config.toml
num_hidden_layers = 11
hidden_size = 160
n_experts = 8
experts_per_token = 2
d_expert = 96
d_shared_expert = 128
hidden_act = "swiglu"
moe_layers = [1, 2, 3, 4, 5, 6, 7, 8, 9, 10]
router_score = "softmax"
normalize_top_k = true
routed_scale = 1.0
balance_loss = 0.0101
balance_bias = false
router_noise = 0.1
n_groups = 4
groups_per_token = 2
init_std_router = 0.0118
lr_router = 0.00235
num_attention_heads = 2
num_key_value_heads = 2
head_dim = 64
vocab_size = 1024
norm = "rmsnorm"
norm_place = "pre"
norm_eps = 1e-06
positions = "rope"
rope_theta = 10000.0
rope_fraction = 1.0
qk_norm = false
attn_scale = 0.125
tie_word_embeddings = true
parallel_block = false
init = "trunc"
init_std_qkv = 0.0497
init_std_o = 0.0
init_std_up = 0.0497
init_std_down = 0.0
optimizer = "adam_variant"
learning_rate = 0.0016
lr_mult_qkv = 0.4
beta1 = 0.9
lr_head = 0.0128
max_grad_norm = 0.5
warmup_steps = 384
schedule = "wsd"
decay_fraction = 0.892
decay_shape = "linear"
final_lr_fraction = 0.0
batch_tokens = 65536
max_seq_len = 512
doc_mask = false
z_loss = 0.0001
train_tokens = 540900000
max_steps = 8254
dataset = "wikipedia_en"
Below are experts of layer 7 (counted from 0) of a mixture-of-experts language model. Rows are named router (the router's row for the expert), gate (a neuron's input weights, with its number), up (a neuron's input weights, with its number) and show model dimensions 0-159. Each number is 128 + 24 x the weight over its row's rms, rounded and kept within 0 to 255.
Before each expert's rows: "comes after" lists some tokens at least twice as common just before its tokens as in all text. This comes from a sample of Wikipedia text that the model never trained on. Tokens count by the router's weight.

# expert 2
comes after: " |", "0", "9", ";", " R", "|"
router [138 164 136 110  93 121 158 110 160 122 140 140 127 152 117 129  86 111 130  91 113 140 139 105 169 136  99 149 112 135 140 122  87  86 173 143 126 132 184 152 138 116 119 121  90 142  92 158 129 175 101 129 119 116 120 130 138 175 119  92 177 114 122 112 162 117 167 105 118 126 131  76 118 109 120 169 150 156 139 156  78 154 141 125 126 102 136 170 112 140 145 119 169  67 145 111 139 152 141 109 153 143  92  94 110 100 143 117 161 109 131 103 147 139 152 117 132 145 110 120  88 189 147 155 124  88 130 123 159  99 102 125 135 129 136 118 131 106 151 128 109 150 116 136 156 138 123 143 144 135 160  69 132 141 106 142 147 134  94 138]
gate3 [142 146 129 130 164 126 117 123 126 110 157 151 114 153 116  82 125 152 140 134 131 102 128 160 148 109 137 162 105 119 138 141 103 125 143 123 125 151 129 152 144  80 119 118 135 110  94 135 119 125 173  82 117 132 130  94 140 101 119 150 141 156 123 127 115 122 114 133 112 123  93 160 144 126 121 139 159 103 123 139 163 213 109 112 138 145 113 118 131 115 150 111 151 188 129 146 103 153 165 152 126 121 148  79 165 164  99 132 154  60 164 150 139 113 145 132 127 142 100 143 134 170  88 151 148  73 124 187  96  84  88 123 113 116 144  90 154 161 128 106 172  99 130 122 111 114 115 129 139 149 172 127 120 116 157 146 127 112 139 123]
up3 [141 176 117 141 109 156 114  96  82 120 115 189  87 158 131 124  91 140 134 115 167 119 139 145 107  87 133 167 124 147 117 146 133 113 152 139 170 142 159 129 108 113 138 132 188 155  97 157 157 133 173  98 177 135 124 111 145 161 107 103 127 115  75 165 126  84 125 120 152 142 166 142 131  89 164 142  98 117  77 123 121 162 122 155 111 109 124 136 141  99 145 149 141 119 126 126 137 176 161 137 142 140  99 148 149 130 153  92 131 126 125 131 126 136 149 128  95 111 154 132 176 136 149 140 132  88 125 136 150 120 133  81 116 143 104 130 111 137 124 127  93 130 139 163 130 144 100 124 112 133 144 141 115 142 201 101 126 100 126 124]
gate4 [116 145 127 119 130 165 124 114 129 115 142 102 133 140 141 175 129  90 149 134 151 181 153  98 172 106 157 155 123 170 132 135 182 117 168 124 102  75 161 159 138 131 137 172 130 183 108  96  74 140 145  97  92 125 127 140 144 151 134 112 152  86 170 139 117 116 126 120 145 127 138 146 125 170 104 127 105 173 126 100 131 141  97 131 121 109 133 123 136 149 135 112 107  99 119 158 101 165 138 113 138 131 102 114 132  86 146 141 139 151 155 143 101 109 102 134 109 121 143 121 148 173 172 138  94 102 174 146 135  96 138 102 128 113 120 111 135 137 148 120 119 148  92 110 155 158  76 114 106 125 149 136 112  93 106 136 110 139 153  80]
up4 [130 157 171 119 151 193 116 109 145 117 125 132  91 148 159  94  98 100 142 155 123 160 124  78  79 149 147 139 138  89 144 132 133 131  67  90  95 131 169 135 111 147 118 138 133 136 138 113  58 142 160 135 141 125 153 108 137 156  97 101 173 111 138 125 112 112 125 158 129 143 120 152 118 110 117 107 136 133 100 105 115 137 153 108 131 115 143 122 130  94 112 103 183 145  80  87 111 168 105 124 141 137  91 121 136  85 123 153 146 146 138 135 142  85 132 148 136 133 119  88 149 174 162 106 116 131 127 152 117 126 130 130 126 164 101 165 139 131 122 132 134 145  93 155 160 136 154 155 114 113 112  94 131 168 103 140 116  90 114 128]

# expert 1
comes after: " ", "2", "1", "9", "3", "–"
router [123 173 153 116 125 138 111 138 121 116 149 136  93 125  92 140 149  78 109 147 130 155 150 140 112 114 157 118 136 120  56 115  98 104 142  96 146 111 119 134 130 122 132 143 157 144 149 124 117 119 118 180  79 105 132 142 114 106 128 102 113 116 183 166  96 121 114 145 113 127 145 149 103 124 129 135 137 103 160 142 120  84 121 179 124 151 155 141 111 126  93 126 131 107 125 148 120 125 103 132 143 110 173 143  93  93 152 112  88 138 124 161  87 117 113 151 147 150 118 183 170 184 173  78 146 101 127 121 143 157 166 150  87 154  88 117 106 103 127 128 121 141 103 114  98 109 133 126 109 151 123 143 140 169 153 164 142 105 136 122]
gate3 [141 131 139 151 121 140 147  96 127 100 126 117 112 134 146 156 151 115 150 139 128 117 153  80 120 105 125 129 132 124  81 173 153 137  76 117 112 134 118 107 116 151  94 137 146 143  75 159 138 149 154 161 118 146 104 157 137 176  87 115 147  90 105 145 131 145 162 170 130 165 129 120 135 138 151 144 132 131 155 156 133 122 122 145  63 175 116 111 100 169 112 170 141 116 173 116 106 122  85 135 130 133 145 148 123 186 154 112 110 103  94 125  89 143 104 112  62 166 126 165 110 170 141 107 148 120 123 133 132 154 127 129 166 120 140 156  92 138 136 147  94 134 133 123 129 156 123 108  79 133 119 146 144 128  96 132 127 113 130 159]
up3 [105 102 129  89 160 105 151 133 134 125 145 158 169 165 102 144 132 109 126 125 118  92 119 135 137 120 187 120 113 123 151 110 131  94 114 138  96 124 125 114 170 158 150 106 149 140  90  95 155 112 164 145 103 114  81 109 117 151 154 134 144 143  98 124 121 121 161 118 103 125 104 154 133 118 137 101  68  93 150  92 131 126  98 145 112 118 101 158 175 154 129 173 158 127 173 112 126  79 162 106 104 162 134 141 136 104 146 135 142 124 135 112 101 104  99  92 114 112 115 102 122 109 133 113 150 105 173 172 121 132 109 105 118 138 143  85 117 153 153 120 131 121 105  99 131 135  88 143 160  92 149 182 165 102 130 150 115 126  97 119]
gate4 [112  83 171 111 120 160 143  98 117 117  94 117 123 136 158 130 149 128 141 140  91 154 135 129 124 107 137 111 164 143 121 140  93 132 138 103 158  87 127  74 133 111 179 116 155 126 164  96 112 146 117 118 110 125 119 116 102 107 104 162 165 142 137 168 106 134 110  96 124 124 105 111 145  91  63 109 141  84 129 137 113 153 127 115 124 177 111  98 138 102 125 114 166 125 107 155 118 127 121 138 136 167 104 180 112 146 135 165 150 118  89 130 110 117 125 132 117 135 132 141 120 152 129 110 131 119  88 162  97 113 145 152  64 122 146 141  86 119 128 158 156 150 125 121 156 142 140 116 148  87 194 169 147 141 145 118 123 118 146  84]
up4 [137 153 117 131 109 130 105 118 106  82 137 104 108 117 104 138 172 140 128 130 160 159 125 132  75 132  91 109 110 162 106 149 113 120 152 126 119 117 121 105 142 142 125 148 133  97 130 146 107 125 131  77 106  79 149 163 129 116 116 110 177 122 141 116 103 185 141 114 145 146 109 105 130 104 129 116 123 104 116 162 107 114 156 129 150 124 109 132 105 141 151 146 102 139 110 174 138  96 136 106 133  96 133 115 196 116 108 131 177  95 107 105 127  80 106 116 130 129 132 143 117 128 113 149  82 138 127 152 116 120 120  97 113  94 170 171 141 141 150 144 124  84 136 190 118 150 150  86 178 114 149 156 130 107 111 154 120 134  86  80]

# expert 5
comes after: " the", "-", " a", " and", " (", " of"
router [123 142 130 129 146 115 127 130 112 100 148 143 130 141 117 106 158 173 121 127 103  90 158  79 146 144 144 144 117 108 173 170 168 125 104 112 118 112 131 121  98  93 139  96 121 127 142 138 129 116 171 115  92 110 135 117 145 111 133 145  79 115 138 158 155  96 122  83  68  74 113 162 101 136 169 104 117  83  95 142 113 154  98 113 146 136 149  89 129 133 151 118 110 123 122  78  89 150 130 126 130 140 177 153 176 177  93 127 150 100 133 138 119 150 123 138 106 105 143 171 137 120 106 124 119 151 134 131 104 152 115 108 113 146 105 173 130 126 145 130  99 132 164 130 149 114 154 142 119 154 115 108 108  64 102 151 127 113 153 132]
gate1 [135 125 136 137 107 146  82  79  97 106 125 161 143 183 148 177 113 156 112  94 118 142 132 114  87  84  97 136 123 151 112 121 143 143 143 130 125 115 147 153  84  98 152 144 133 108 161 129 113 102 171 142 127 154 158  79 133 120 133 145 118 110 142 161 129 124 124 139 134 151 124 125 134 121 125 148 107 114 106 120  95 114 117 134 159 156 101  96 123 100 110 103 140 133 148 104 187  93 113  82 151 125 146 161 115 149 108 111 124 105 147 138  70 160 116 116 109 128 181 151 141 148 133  89 184 133 113 125 129 147 144 109 160 152 113 146 142 108 146 171 103 191 161 158  98 110 126 100 162 100 125 129 149 156 142 118 127 124 139 124]
up1 [131 113 138 118 170 118 121 139 117 120 158 157 136 167 126 125  88 116  96 142 132  97 127 141 122 155 150 146 126 147 139 132 155 131 119 195 115  76 165  93 122 125 115 111 144 147 149 126 145 130 104 159 125 130 137 111 127 143  86 119  93 123 108 136 113 124 132 120 128 127 128  93 113 120 167 130 147 109 135 124 117 135 132 114 145  94 136 124  91  93  82 126 158 118 134 191 136 114 103 158  87 116 139 121 116 124 145 136 111 112 137 143 112 135 103  85 123 164 133 154 136 144 111 110 158 169 135 106 134 124 104 105 122 158 177 167 138 131 162 135  95 134 203 128  71 123 166  98 124 106 153 101 201 130 137  84 153  98 123  94]
gate2 [102 122 157 148 121 108 144 119 176 116 105 139 112 132 136 115 143 139 156 142 140 115 159 132 134  91 154 151 150 149  97 104 124 100 114 111 159 113 140 113 146  89 115 156 129 120 142 127 116 168  96 111  72 138 120 122 113 120 131 152  82 123 135 135 173 177 103 144 143  86 154 195 116 142 123 126 120 107 152 138 108 129 104 160 113 160 118 148 101 166 117  74 141 140 134 141 152 133 105 146 110  96 146 149 126  91 111 139 112 121 137 133 118  91 115 158 146 106 132 107  95 142 173 107  72 104 134  97 146 158 116 125 120 125 154 198  83 135  96 107 179 137 109 171 151 124 113 128 136 126 102 149 130 118 121 154  99 108  92 146]
up2 [155 105 137 127 120 162 148 159  95 165 132  99 161  72  91 105 128 134 159 123 111  99 107  94 119 161 164 132  81 123 130 165 121 103 117 107 122  91 149 137 122  86 128  97 115  97 139  85 122 137 105 102 147  95 115 134 165 158 152 187 141 122 103 163 100  98 130 146 147  92 145 133 110 164 112 111 116 157 125 120  92 145 123 165 120 140 141 120 138 139 129 109 112 134 138 109 133 107 153 141 146 133 126 126 143 129 166  98  74 151 115  85 115 105 116 137 150 123 107 119  97 114 156 130 167 110 123 124 188 111 124 124 189 129 144 138 144  95 108 139 143 117 177 117 112 137  93 152 115 120 166 133 167 122 138 134 130 124 171  94]